config = dict(
    n_layer=11,
    d_model=192,
    n_experts=32,
    experts_per_token=2,
    d_expert=320,
    d_shared_expert=0,
    activation='squared_leaky_relu',
    moe_layers=[0, 1, 2, 3, 4, 5, 6, 7, 8, 9, 10],
    router_score='softmax',
    normalize_top_k=True,
    routed_scale=1.0,
    balance_loss=0.0186,
    balance_bias=False,
    init_std_router=0.0192,
    lr_router=0.00204,
    vocab_size=15148,
    norm='rmsnorm',
    norm_eps=1e-06,
    tie_embeddings=False,
    optimizer='muon',
    lr=0.0128,
    beta1=0.9,
    batch_tokens=65536,
    seq_len=256,
    train_tokens=288700000,
    steps=4406,
    dataset='wikipedia_en',
)
Below are experts of layer 3 (counted from 0) of a mixture-of-experts language model. Rows are named router (the router's row for the expert), up (a neuron's input weights, with its number), down (a neuron's output weights, with its number) and show model dimensions 0-191. Each number is 200 + 20 x the weight over its row's rms, rounded and kept within 0 to 999.
Before each expert's rows: a language model's description of what the expert responds to. This comes from a sample of Wikipedia text that the model never trained on.

# expert 18
It responds to: First word or first piece of multiword place and organization names, like New York, United States, El, All India, Che(shire).
router,185,212,187,219,217,217,200,197,203,230,202,206,174,194,205,196,184,199,222,226,179,212,181,214,185,191,197,196,198,184,223,210,168,205,179,186,223,175,222,201,173,191,238,236,214,204,190,188,173,171,166,176,223,192,162,204,169,213,148,213,190,205,213,213,249,181,209,183,196,177,188,223,173,189,169,207,193,235,211,220,231,199,181,211,206,215,215,198,216,190,151,193,245,171,219,185,234,200,191,182,231,190,176,228,195,176,199,221,205,185,219,219,188,174,161,229,179,180,207,209,203,213,178,231,188,188,235,230,203,199,199,234,194,223,234,223,164,178,217,212,214,213,166,174,192,203,205,188,216,192,192,165,213,217,207,181,198,203,215,215,240,202,220,220,217,192,200,191,229,223,232,179,178,176,199,196,208,197,202,160,214,212,201,215,198,201,216,198,216,187,217,237
up1,222,156,224,211,177,220,178,223,179,239,215,195,216,205,193,201,193,192,174,197,168,183,175,203,205,212,172,200,218,189,238,197,212,146,184,190,201,209,201,225,194,173,155,208,198,235,174,192,198,210,194,180,239,185,207,176,162,192,181,201,182,218,187,179,221,219,183,212,218,202,202,192,161,234,228,206,179,198,209,176,203,194,212,226,228,198,206,179,206,222,241,226,221,237,213,188,211,188,160,197,196,206,223,241,192,187,200,184,236,220,207,230,197,217,189,230,212,199,211,214,208,177,182,218,209,177,213,195,198,186,227,208,196,222,199,203,199,197,172,185,219,194,208,240,214,166,214,190,217,174,204,187,178,210,187,211,197,159,212,161,197,199,153,239,203,205,183,237,181,203,179,180,216,196,190,181,201,179,177,184,195,236,201,208,211,200,204,178,177,179,195,227
down1,177,203,193,194,221,183,186,182,227,193,204,209,209,190,185,193,194,194,232,199,189,217,217,189,201,177,213,217,222,174,207,225,212,233,209,202,205,190,190,147,211,176,216,177,224,170,217,218,164,227,185,188,162,209,184,209,229,208,202,211,198,176,232,208,186,187,178,186,191,203,169,219,209,195,173,210,178,208,230,186,202,218,168,176,206,223,184,199,184,211,216,193,217,189,192,177,220,221,221,206,200,222,204,182,195,207,210,219,191,206,203,226,167,191,216,225,193,200,209,207,204,243,185,183,195,224,183,229,241,185,180,168,189,214,174,154,208,188,223,185,196,183,174,172,156,205,195,172,178,206,192,200,224,221,187,166,172,231,216,234,229,216,181,191,241,218,218,180,230,197,225,205,204,195,165,214,188,217,233,218,200,199,221,196,138,153,226,190,216,199,195,204

# expert 14
It responds to: Articles and possessive determiners opening a noun phrase, often after prepositions like of, in, for: the, a, his, their, this.
router,162,222,166,171,178,223,215,187,183,231,213,211,195,202,200,224,216,221,172,185,187,217,188,206,198,173,176,165,201,204,239,202,234,199,209,221,229,177,202,200,182,163,209,237,223,211,174,176,198,239,184,183,177,199,201,197,199,207,235,186,209,232,168,196,187,192,186,190,203,190,212,232,182,218,168,193,194,176,204,214,191,168,176,184,188,183,197,222,181,191,195,199,226,230,173,174,203,181,195,177,210,220,179,225,217,232,199,208,242,200,167,173,157,194,199,200,195,188,193,158,196,195,212,186,216,186,212,213,185,168,199,159,195,214,205,189,204,220,188,202,219,213,205,223,198,188,196,171,213,221,174,194,213,160,210,214,197,189,220,165,232,198,226,233,220,216,203,205,184,221,187,221,233,210,235,184,174,186,188,223,217,193,164,212,214,201,172,215,155,185,188,203
up5,216,224,184,178,196,219,202,205,197,199,188,192,201,168,192,224,168,215,191,198,197,194,216,215,160,208,196,166,178,218,183,169,181,239,193,205,174,178,231,195,216,180,240,200,208,228,195,161,247,190,204,208,211,197,222,195,211,187,170,212,226,198,184,207,167,205,170,205,219,221,210,229,201,184,181,217,184,213,182,173,212,178,164,181,208,178,203,199,174,205,197,196,214,178,188,223,208,202,198,208,203,189,181,206,212,223,209,151,157,196,179,179,185,214,195,207,222,178,208,185,172,180,173,228,189,204,224,188,193,182,201,214,180,215,196,180,235,219,204,218,179,228,223,230,188,170,215,220,198,207,200,225,204,193,196,223,169,238,177,195,201,174,154,192,216,184,161,220,225,194,204,216,217,171,210,214,246,149,201,231,186,202,230,207,218,201,199,175,220,177,178,204
down5,214,189,202,201,181,193,187,177,212,205,201,213,219,193,213,200,197,187,231,213,182,207,197,170,215,210,210,222,227,130,226,209,197,179,177,221,216,222,234,189,183,210,221,198,210,188,204,202,183,185,184,205,145,241,194,191,159,199,209,216,181,216,160,188,210,178,185,169,217,170,188,199,182,196,214,209,223,187,270,190,228,212,232,211,214,214,231,208,211,169,188,214,194,203,220,181,180,205,222,163,227,219,207,183,186,190,187,194,233,210,192,218,207,223,213,195,194,224,223,242,217,212,222,144,174,192,251,229,223,201,209,199,194,193,181,196,197,245,205,209,187,194,210,184,196,215,203,199,159,191,206,202,190,187,185,203,217,203,207,202,211,220,197,197,179,182,189,219,205,204,192,217,186,214,212,206,153,210,203,203,235,209,194,206,203,227,187,254,205,211,188,200

# expert 31
It responds to: First one to three letters of a split word after the or a, e.g. dem in democratic, bl, st, cl, imp.
router,200,200,206,224,187,219,203,175,229,218,183,228,186,173,224,180,199,206,211,185,187,225,203,212,197,184,205,182,167,183,201,204,177,184,182,170,218,203,174,205,160,194,176,203,222,211,246,205,160,202,175,222,199,167,175,212,193,209,199,168,210,175,211,208,173,179,182,237,180,204,198,229,187,193,193,230,186,224,243,199,232,218,176,204,189,242,225,202,192,184,235,216,199,213,226,175,196,191,205,194,189,206,180,226,152,194,241,215,207,181,202,208,199,216,193,201,209,205,201,205,202,175,209,229,190,202,256,187,169,208,204,203,197,235,193,220,214,146,202,222,190,221,178,186,207,182,217,232,230,208,174,195,180,201,236,229,188,204,191,203,195,188,200,236,221,212,186,207,196,205,210,169,225,171,190,212,183,183,215,202,185,199,192,232,214,186,172,215,213,242,240,201
up5,195,220,206,211,232,207,199,191,217,200,213,187,176,199,185,213,202,203,253,200,202,208,207,222,242,200,197,226,209,193,224,207,179,222,233,171,242,224,198,172,215,206,226,216,204,213,192,196,218,205,198,185,218,211,195,216,194,189,221,224,195,211,207,189,234,201,188,206,224,209,200,201,213,179,202,201,210,182,175,178,170,204,193,197,209,175,203,210,189,196,163,180,168,183,192,207,205,210,174,202,209,173,188,182,159,173,200,217,197,222,208,182,202,224,219,237,153,170,207,210,221,210,200,202,183,185,190,219,223,171,156,185,183,190,165,185,190,220,175,189,226,135,252,179,193,228,205,210,217,185,182,198,195,192,201,198,204,190,192,211,194,209,206,195,173,197,250,181,196,226,206,186,193,214,164,189,193,179,243,198,194,128,204,198,176,186,230,225,228,225,208,198
down5,215,180,199,183,174,184,199,176,186,195,200,162,182,274,186,205,192,181,228,207,170,197,202,201,237,205,182,210,172,164,198,180,191,210,181,220,218,227,178,217,191,189,168,218,190,156,155,209,231,183,177,206,213,174,207,181,197,193,200,233,195,189,204,194,208,177,212,212,197,173,205,221,226,228,160,205,215,210,212,198,194,205,181,173,182,187,207,204,246,205,199,214,155,230,178,171,191,232,165,222,168,187,230,187,205,176,187,192,189,187,214,184,211,223,189,208,196,194,218,187,223,168,195,205,180,194,232,179,217,215,211,192,187,180,205,200,180,223,216,227,207,192,201,169,158,200,213,190,229,230,180,184,211,211,203,213,218,209,230,187,210,212,206,227,218,151,212,182,168,199,227,181,177,215,212,197,189,194,198,217,180,224,230,184,193,226,200,203,198,193,173,188

# expert 20
It responds to: Pipe characters separating table cells, leading list hyphens in infobox-style lists, and semicolons separating values in data rows.
router,190,223,190,219,218,193,224,209,171,187,235,197,172,193,190,253,190,200,209,178,222,210,216,237,182,166,174,226,218,212,188,196,204,179,219,204,214,225,198,182,204,171,225,185,236,171,184,174,182,196,222,180,200,246,173,211,158,213,162,197,203,204,201,173,190,168,215,192,174,203,189,175,200,184,199,220,175,211,222,203,193,205,207,226,201,203,181,180,185,236,220,180,195,212,158,198,216,218,192,217,194,193,181,198,218,216,191,231,203,176,208,169,197,214,199,206,200,238,182,199,250,185,215,205,196,208,170,205,161,205,169,221,166,186,176,218,191,209,205,210,196,195,187,209,209,226,207,194,214,189,173,169,193,167,193,207,182,240,241,177,213,211,210,180,174,200,205,179,214,206,179,160,201,206,175,187,202,214,180,181,178,201,207,181,199,236,230,165,214,190,162,191
up10,219,182,198,167,223,213,165,188,213,182,164,226,186,192,203,204,196,190,179,201,185,188,186,196,169,189,179,204,226,197,198,203,177,235,218,229,238,193,182,229,242,214,199,225,156,181,181,212,196,198,207,189,230,205,185,201,203,177,205,202,180,174,178,217,202,201,201,204,186,179,179,190,212,205,199,240,152,202,184,185,173,168,223,198,223,213,204,215,229,228,183,203,234,190,188,223,199,200,193,224,204,211,208,176,193,181,206,221,176,188,200,203,189,206,176,190,200,205,230,198,219,203,164,195,196,177,196,208,221,212,210,190,182,188,224,191,183,179,180,192,160,158,204,196,193,235,166,180,216,191,174,201,202,185,163,209,170,179,218,184,159,201,184,246,182,178,235,200,167,181,183,182,207,193,250,191,207,190,179,227,228,193,225,211,167,211,172,203,193,152,200,211
down10,185,213,186,178,189,209,192,212,221,192,187,201,222,195,195,195,203,210,176,209,142,205,218,181,200,199,219,169,181,179,197,197,206,205,193,235,204,207,241,226,216,179,175,206,169,204,228,183,184,205,198,191,173,197,214,169,171,216,192,196,233,194,236,201,183,142,216,215,207,224,213,195,211,169,184,205,170,204,204,180,201,191,175,189,210,173,174,166,198,193,187,193,150,162,209,179,216,163,232,203,158,189,190,207,195,168,183,179,167,219,226,205,199,225,188,202,236,181,197,200,209,186,182,199,206,208,224,196,194,181,158,221,241,209,173,196,201,185,216,187,212,183,203,172,208,194,178,197,208,225,208,210,192,229,173,207,199,232,173,190,170,187,214,206,206,200,223,235,169,216,178,172,194,190,146,219,179,195,213,174,187,230,209,226,181,176,213,218,218,205,211,188

# expert 1
It responds to: First token of a proper name, mostly given names like John, Bill, Peter, also place or institution names (Tokyo, La, Royal, University).
router,171,229,183,223,216,231,218,170,196,207,221,203,187,246,214,213,184,177,211,227,178,196,188,221,190,195,196,210,195,172,240,190,196,174,225,224,229,193,210,190,181,213,195,213,229,209,161,183,189,184,178,165,242,206,172,230,169,194,185,199,204,198,207,214,210,193,202,151,184,194,225,239,175,199,202,216,209,226,194,212,157,228,196,177,204,227,214,182,219,178,184,185,205,176,218,197,225,227,194,194,190,184,213,236,178,195,212,162,215,189,192,190,191,174,159,212,172,180,199,196,175,162,200,240,204,216,218,181,188,211,181,213,191,207,223,193,216,210,221,216,215,195,161,187,154,218,210,211,216,184,213,206,197,205,206,180,206,184,225,214,190,207,205,213,205,176,217,198,227,193,217,181,148,187,207,195,190,199,213,190,232,222,229,193,202,189,216,227,242,203,209,236
up5,155,231,213,207,208,211,212,196,168,223,208,165,195,184,198,220,161,210,187,213,218,189,211,202,267,195,200,180,191,238,179,220,193,241,188,166,189,188,167,160,163,203,224,188,197,219,196,187,176,208,165,210,216,214,193,199,163,177,191,183,225,177,210,198,211,210,210,194,177,193,208,241,209,206,212,211,213,192,221,186,199,219,218,161,202,187,238,178,184,213,194,216,192,196,155,208,196,191,204,214,172,185,198,191,166,209,209,186,185,188,189,180,189,185,212,222,187,174,237,171,175,200,175,202,209,210,198,209,190,231,235,207,189,210,208,186,212,159,261,178,194,219,176,217,214,203,189,214,175,177,193,222,212,199,189,216,197,191,173,190,170,192,194,202,168,223,211,212,189,215,221,205,211,204,242,202,213,200,179,174,179,207,200,188,216,173,198,159,197,175,219,206
down5,187,201,190,203,202,196,203,192,241,242,218,234,176,220,197,233,221,185,176,233,202,204,167,176,181,210,178,196,184,205,203,213,204,210,196,203,232,174,227,192,200,213,186,222,198,192,218,171,213,218,178,179,224,198,197,211,196,178,164,237,193,206,177,195,192,174,197,217,218,211,199,191,212,194,245,230,216,205,177,185,217,229,159,208,195,215,200,170,231,171,184,198,219,196,200,236,212,179,193,221,217,216,187,200,215,203,208,227,161,207,203,180,164,198,175,180,141,186,219,190,196,184,158,174,196,182,243,201,196,211,207,209,203,186,242,182,207,180,189,229,185,218,190,194,213,211,195,204,174,198,188,192,183,211,226,208,179,191,218,186,225,189,215,222,209,190,227,194,165,212,185,185,169,199,181,204,248,177,187,185,165,185,230,187,191,181,169,196,222,194,164,232

# expert 7
It responds to: Prepositions after a noun or verb that link to an object, mostly of, also for, from, against, using (construction of, accusing them of).
router,179,201,204,178,221,189,217,180,207,203,191,180,209,212,198,215,204,189,179,193,186,192,172,180,190,192,188,242,250,179,223,159,216,206,196,196,189,209,218,203,186,212,185,165,207,221,176,172,184,215,213,195,193,163,230,175,213,186,216,198,240,203,177,189,147,181,203,194,214,204,246,214,208,207,242,180,238,190,179,218,220,192,214,180,198,149,183,200,185,208,186,205,187,229,166,194,168,178,167,219,169,219,218,180,227,185,177,208,166,213,188,196,194,179,173,200,214,206,193,176,184,213,171,194,197,176,223,195,215,182,215,207,225,209,201,213,218,179,222,241,191,222,241,191,176,217,209,222,189,194,179,178,212,178,182,195,192,183,186,197,194,202,206,214,168,209,215,220,159,223,193,178,223,213,213,191,212,183,212,198,203,221,185,231,222,223,211,200,191,202,236,151
up4,195,178,191,234,186,204,219,214,223,173,201,216,194,198,208,182,193,201,189,188,232,196,210,170,189,189,215,199,189,177,171,183,231,187,183,171,172,185,198,146,195,202,217,186,221,212,173,189,195,224,179,171,192,164,220,194,250,192,188,192,178,176,175,182,186,230,176,221,185,209,199,211,200,176,215,195,237,213,176,195,176,205,195,197,218,250,187,214,205,200,240,193,203,197,191,224,204,221,201,201,179,175,176,207,226,157,182,194,173,206,210,213,225,211,227,212,198,159,186,181,234,184,184,225,234,211,211,217,221,175,222,196,159,164,187,200,204,168,209,215,227,185,214,193,175,163,184,185,213,194,200,185,211,212,207,241,242,217,184,210,187,207,208,217,189,189,175,202,214,173,172,187,216,205,188,155,200,163,217,226,219,189,227,183,174,219,201,205,186,178,199,204
down4,136,246,195,207,167,209,264,197,159,229,184,230,175,194,226,185,224,205,168,188,190,190,196,186,200,209,197,193,237,210,220,209,203,193,200,212,213,189,228,223,217,240,165,202,188,171,216,178,188,198,161,216,210,229,230,182,225,207,178,185,172,164,205,180,235,206,199,184,182,227,229,205,218,233,180,224,207,173,250,203,219,200,222,196,185,203,200,176,190,220,196,203,197,231,200,225,212,165,209,190,208,184,201,193,190,206,190,227,205,214,214,208,187,194,176,190,199,209,186,191,180,219,202,227,189,190,196,193,198,224,187,206,214,178,157,185,211,209,200,235,203,243,255,200,179,199,184,207,168,175,193,191,179,208,195,182,199,204,210,214,186,211,222,204,214,205,191,222,202,171,204,197,202,215,191,219,222,203,201,195,198,185,207,224,204,204,217,192,218,239,231,210

# expert 28
It responds to: Single capital letters or short pieces starting a word after a parenthesis, quote or asterisk, as in (Hemidactylus, "[M]y, Vitex, Zhejiang.
router,175,210,194,210,207,213,218,199,190,228,208,166,194,182,213,218,174,212,201,203,197,195,184,169,197,180,184,165,186,173,176,218,204,215,216,172,205,213,194,190,189,207,175,198,199,238,209,213,212,201,179,240,223,184,184,170,195,191,178,196,223,183,202,182,230,175,187,205,200,223,221,217,186,190,164,228,227,233,180,198,226,198,172,230,229,205,227,184,230,177,209,173,200,182,192,162,220,193,215,208,229,176,218,198,200,226,224,187,198,193,173,206,201,163,170,210,182,224,225,211,223,228,253,216,198,239,204,173,181,200,187,196,234,229,209,170,197,238,203,206,230,192,168,192,165,174,186,189,189,155,198,198,245,216,174,223,219,209,227,221,194,193,195,203,215,216,206,175,202,182,182,196,180,207,209,178,185,206,171,177,183,213,188,205,193,213,161,185,197,191,189,237
up3,176,236,180,176,183,230,204,187,203,182,211,189,213,219,191,242,181,197,141,192,191,175,197,227,207,165,178,177,200,194,223,204,226,225,184,209,199,202,213,198,224,214,240,190,229,176,238,250,184,203,187,204,216,197,243,196,197,195,185,201,203,195,210,219,190,235,192,194,221,203,166,207,234,202,174,167,194,203,162,192,211,186,186,204,214,214,215,189,190,188,191,183,211,216,174,194,212,210,203,198,204,196,227,174,188,189,196,218,164,189,199,211,177,167,198,220,209,217,213,181,223,217,174,205,218,211,193,190,201,167,224,216,205,186,190,170,199,228,229,222,222,199,234,205,188,236,245,186,165,248,215,192,197,220,173,209,189,187,207,219,200,247,212,171,188,209,182,201,184,161,186,181,237,189,234,200,184,238,212,172,201,192,200,211,195,188,208,197,229,196,180,200
down3,214,216,223,211,227,183,209,192,210,218,223,210,207,190,203,162,192,143,211,186,226,175,224,175,217,236,183,213,176,206,182,193,176,153,184,173,203,187,174,243,201,215,200,219,157,229,187,155,186,194,208,180,227,241,193,215,230,204,198,213,162,196,192,165,231,194,184,224,173,182,196,210,217,226,239,220,201,195,220,199,171,200,194,181,202,205,200,197,199,260,200,239,186,155,227,196,193,196,227,207,185,189,186,190,225,213,209,180,204,184,188,180,212,211,225,231,213,203,185,233,185,216,203,206,213,194,209,207,246,206,194,215,207,220,185,231,228,181,190,212,194,201,192,204,219,206,170,218,223,208,170,187,204,212,176,210,198,241,224,200,198,184,185,197,189,179,209,187,217,213,193,216,223,212,159,197,182,202,208,209,201,214,190,161,188,180,197,216,217,182,195,200

# expert 5
It responds to: Digit tokens inside numbers in tables, statistics and counts, such as populations, votes, scores and measurements like 37.6 or 318,857,056.
router,206,192,188,214,196,199,228,214,217,234,171,194,175,234,188,238,179,220,195,206,226,182,214,182,230,226,221,177,216,232,197,230,216,241,234,230,181,232,220,209,213,181,182,192,214,199,189,201,232,184,198,194,217,216,219,177,201,225,193,204,185,235,173,187,212,206,204,197,224,211,186,204,210,192,157,226,200,200,234,209,210,189,171,239,213,169,213,183,176,199,174,183,201,189,191,227,213,193,189,169,186,228,220,188,213,184,232,193,200,225,192,234,187,169,219,167,219,206,198,226,203,221,211,224,227,176,199,207,183,208,217,199,195,192,191,162,180,199,192,183,210,183,179,206,191,166,187,229,160,213,216,238,214,234,187,193,220,165,193,164,200,199,231,171,191,179,215,199,212,206,192,175,179,186,214,215,215,219,183,214,216,198,197,170,192,177,208,166,205,186,227,243
up29,228,203,180,236,201,201,205,204,236,190,182,207,210,224,224,233,230,172,200,220,241,204,243,202,240,192,169,229,183,215,162,199,184,191,211,151,211,218,206,219,162,207,201,158,175,195,201,179,177,189,172,200,193,176,227,197,193,202,161,230,215,191,190,205,210,211,184,210,184,163,215,194,198,206,190,153,211,214,191,176,190,187,209,193,205,197,219,209,191,226,213,170,220,208,193,235,184,208,180,190,195,192,217,183,230,206,233,182,222,197,223,183,204,193,195,221,216,219,187,218,192,188,203,183,196,192,197,221,242,209,201,216,209,200,197,197,156,193,215,240,181,242,177,202,208,180,224,204,204,157,218,220,196,175,228,223,208,223,171,194,171,195,205,183,195,218,220,207,182,224,168,237,182,173,210,206,197,213,196,171,202,182,230,203,212,222,206,213,175,214,190,166
down29,193,174,210,220,183,216,195,195,174,183,209,227,160,208,163,165,201,212,232,186,195,209,225,214,162,204,205,177,165,220,193,204,195,204,205,198,217,187,178,182,200,162,186,210,209,190,186,197,203,194,208,193,225,175,190,206,224,176,199,184,165,204,227,210,212,212,200,214,160,215,198,226,222,176,199,193,176,213,219,163,137,169,207,167,177,203,205,194,225,206,221,194,182,230,165,196,202,205,202,204,177,161,188,229,219,149,203,165,219,217,194,207,218,183,199,221,177,172,190,222,198,183,194,188,191,212,192,193,175,198,203,228,196,177,175,188,213,243,207,198,179,196,205,222,206,147,210,240,233,219,189,206,206,201,205,202,229,179,162,204,189,223,200,234,218,200,210,195,202,158,197,199,220,202,210,190,220,210,212,177,214,169,191,184,194,234,170,229,196,226,188,202

# expert 23
It responds to: Byte pieces of non-Latin scripts such as Devanagari, Burmese, Arabic, Chinese and Tibetan, plus blank-space table cells and Yes entries.
router,188,235,174,222,199,234,218,224,206,218,210,207,181,188,209,170,166,187,187,188,171,204,206,182,159,180,196,188,211,184,221,210,209,222,214,195,235,200,190,201,197,177,251,211,222,230,165,219,186,201,190,183,207,195,182,189,201,209,178,220,202,238,160,194,222,191,240,182,231,186,183,201,155,179,192,236,203,219,211,200,231,187,190,230,207,224,199,160,233,224,179,161,222,206,199,218,203,204,207,221,220,234,206,234,183,168,223,220,203,182,197,222,156,175,202,179,221,181,207,227,178,198,227,209,214,203,196,191,190,203,186,203,225,211,163,210,182,200,220,211,211,221,174,179,212,191,193,175,211,183,174,225,202,205,182,218,196,197,193,231,218,196,234,210,228,195,204,172,220,209,219,178,164,182,215,211,215,204,185,207,228,196,166,203,198,179,207,231,231,214,204,213
up26,214,198,222,193,220,182,201,192,171,165,214,224,170,195,156,204,210,193,182,189,157,194,224,215,213,172,197,182,199,219,227,248,202,204,220,186,205,224,168,189,178,196,192,173,210,214,158,220,205,207,214,181,189,186,229,183,149,231,230,196,194,181,195,200,191,192,219,208,214,161,223,196,218,162,176,186,206,217,190,214,183,206,171,192,196,218,190,189,171,219,166,212,224,194,198,177,229,211,221,168,183,190,196,207,206,217,198,196,212,233,187,193,184,215,209,225,225,178,234,180,247,233,208,183,199,202,210,201,212,178,191,169,190,200,172,199,226,231,224,226,190,215,179,199,198,224,199,196,211,187,158,186,205,215,190,152,210,201,158,202,219,239,214,198,191,164,168,233,189,183,193,204,205,229,172,215,203,216,207,237,182,207,204,226,190,198,211,210,210,204,205,191
down26,184,202,167,175,192,188,191,202,197,180,198,181,218,215,187,196,177,205,173,210,179,187,194,212,181,209,197,182,238,184,189,225,175,161,224,184,178,226,228,215,170,211,217,208,156,177,213,233,163,224,180,208,184,196,200,211,206,211,173,148,227,218,229,223,223,186,214,217,196,179,187,202,168,206,201,212,208,203,180,223,225,189,201,213,217,197,211,200,211,187,215,190,187,183,182,200,199,188,227,229,217,186,210,228,164,234,179,207,195,207,205,256,194,225,181,177,201,231,190,223,178,176,216,204,199,226,200,169,194,201,205,213,236,163,189,196,230,198,196,214,200,214,213,187,255,204,211,209,199,253,209,164,216,228,201,188,179,168,193,190,215,207,172,183,187,194,225,175,234,199,219,191,209,208,156,222,210,180,212,211,165,203,222,209,200,189,193,219,195,218,227,218

# expert 26
It responds to: Coordinating conjunctions and clause linkers joining list items or clauses, such as and, or, but, as, who, while, where.
router,185,217,224,229,229,201,210,230,200,177,216,204,202,193,171,181,198,229,181,171,212,213,225,186,213,181,183,201,186,177,217,232,203,218,214,188,185,182,196,190,192,210,240,175,232,190,182,187,195,225,209,217,205,234,213,202,231,226,212,221,179,185,175,210,181,218,210,216,175,225,212,202,180,205,226,223,178,221,156,186,196,171,221,227,208,187,174,212,242,206,183,171,214,187,187,217,215,195,204,168,206,180,187,222,206,206,215,178,211,195,212,207,226,199,212,164,199,194,172,208,214,231,257,227,186,162,192,184,195,233,162,187,160,174,248,201,208,223,191,192,186,212,204,199,179,232,200,179,192,207,188,211,204,240,239,204,170,187,210,172,182,231,200,181,192,175,181,196,190,207,176,217,211,201,203,150,180,226,226,198,206,209,203,205,185,171,212,195,192,203,213,176
up8,216,190,242,215,213,171,233,211,205,224,198,204,170,147,178,201,169,253,179,196,178,223,196,187,199,193,202,189,193,224,238,187,183,224,183,193,166,211,194,154,216,182,228,203,219,197,202,172,179,175,184,161,191,200,225,180,207,193,164,198,197,191,191,221,194,217,199,216,171,219,183,207,170,206,244,158,178,186,237,211,161,186,189,174,207,197,217,226,180,195,165,195,203,178,210,188,193,195,185,202,141,177,241,209,183,194,180,188,201,226,182,208,198,230,222,200,188,185,192,219,180,192,197,187,190,223,185,187,194,192,194,205,208,231,198,203,203,221,224,195,182,215,205,184,211,206,200,159,213,205,236,193,221,184,204,189,220,200,184,228,196,207,211,209,237,231,207,196,199,217,209,190,167,182,171,166,217,203,168,184,194,179,182,212,181,201,205,207,214,215,174,224
down8,220,162,193,192,205,227,212,196,200,196,169,182,207,193,202,212,181,172,222,202,179,184,179,205,217,240,181,210,165,168,196,182,198,205,179,200,233,198,205,208,185,208,193,186,186,212,224,221,201,231,200,216,212,206,214,201,218,198,200,234,208,233,204,196,212,181,191,185,197,169,190,178,220,200,152,191,243,210,193,208,231,208,219,180,223,211,180,160,183,187,240,208,183,184,192,199,165,215,223,208,207,223,243,196,223,191,220,234,215,163,233,179,198,201,172,192,191,203,206,186,222,176,212,231,202,155,193,211,230,198,201,214,219,204,216,165,177,192,200,214,186,188,162,214,177,207,202,185,179,207,209,192,209,222,177,221,185,222,173,175,230,198,223,221,172,232,237,189,182,193,177,230,252,204,225,214,148,181,221,212,199,218,195,226,191,208,186,188,218,210,192,202

# expert 8
It responds to: Commas ending a clause or list item in running prose, plus commas fused with quotes or parentheses, such as ), and ",.
router,182,232,202,208,193,238,177,191,172,214,228,193,211,228,207,182,177,181,183,165,200,160,203,192,169,185,206,181,203,213,204,191,209,193,174,178,191,165,232,186,206,205,216,189,198,185,175,185,191,188,215,177,218,182,199,186,233,208,225,201,187,226,181,197,214,190,217,193,213,188,214,199,226,226,184,231,187,235,199,218,198,219,209,223,174,200,189,174,175,182,164,153,212,198,225,206,207,211,174,172,215,209,137,199,195,175,173,220,184,175,186,204,177,206,215,199,202,187,178,233,193,215,160,234,177,223,200,208,237,191,216,172,196,216,198,171,201,225,194,176,194,196,197,195,201,204,178,184,216,227,151,205,207,216,183,175,219,182,205,200,187,206,160,220,181,221,192,176,193,159,187,189,176,182,197,201,176,204,209,211,201,185,163,194,205,160,216,179,250,181,185,203
up5,175,181,228,195,193,204,161,189,216,210,191,213,191,228,182,189,182,208,229,184,190,177,182,172,188,191,237,212,222,199,223,182,221,188,177,211,195,159,161,188,170,173,173,212,226,197,231,197,208,222,198,189,196,160,214,186,194,219,205,223,226,206,196,238,204,195,241,166,215,198,190,193,219,154,201,194,186,212,217,194,237,175,195,178,207,241,224,215,174,184,196,206,184,170,175,209,230,211,218,184,235,212,189,205,197,231,202,214,200,172,227,236,186,184,165,226,194,164,211,231,167,165,205,193,201,211,220,195,180,201,213,214,208,214,223,197,222,195,201,199,251,188,229,208,219,208,185,190,200,188,184,167,196,203,215,165,186,230,199,196,190,189,185,206,172,209,175,222,176,162,175,225,203,188,199,217,193,207,227,195,204,227,233,201,185,185,221,206,221,192,204,225
down5,176,187,155,193,191,209,220,205,204,198,180,187,202,210,210,234,216,198,175,240,200,241,189,200,192,247,201,170,210,178,195,239,169,197,183,213,224,195,203,178,179,232,214,219,229,162,195,199,207,234,201,186,176,196,212,193,200,219,207,154,223,186,185,177,190,173,227,189,205,207,210,194,191,188,214,214,215,216,215,180,201,186,182,176,220,197,235,173,193,209,183,229,217,199,207,226,192,202,194,204,225,151,212,193,206,198,219,224,242,175,235,199,193,220,185,166,176,194,197,243,206,198,175,229,180,212,238,199,164,209,229,237,194,202,173,220,202,193,182,173,193,186,197,206,176,153,190,174,142,210,182,203,183,167,197,205,195,184,202,194,207,181,195,221,212,212,197,199,215,196,185,223,178,216,195,214,184,194,191,197,196,226,224,198,165,191,219,225,169,206,218,209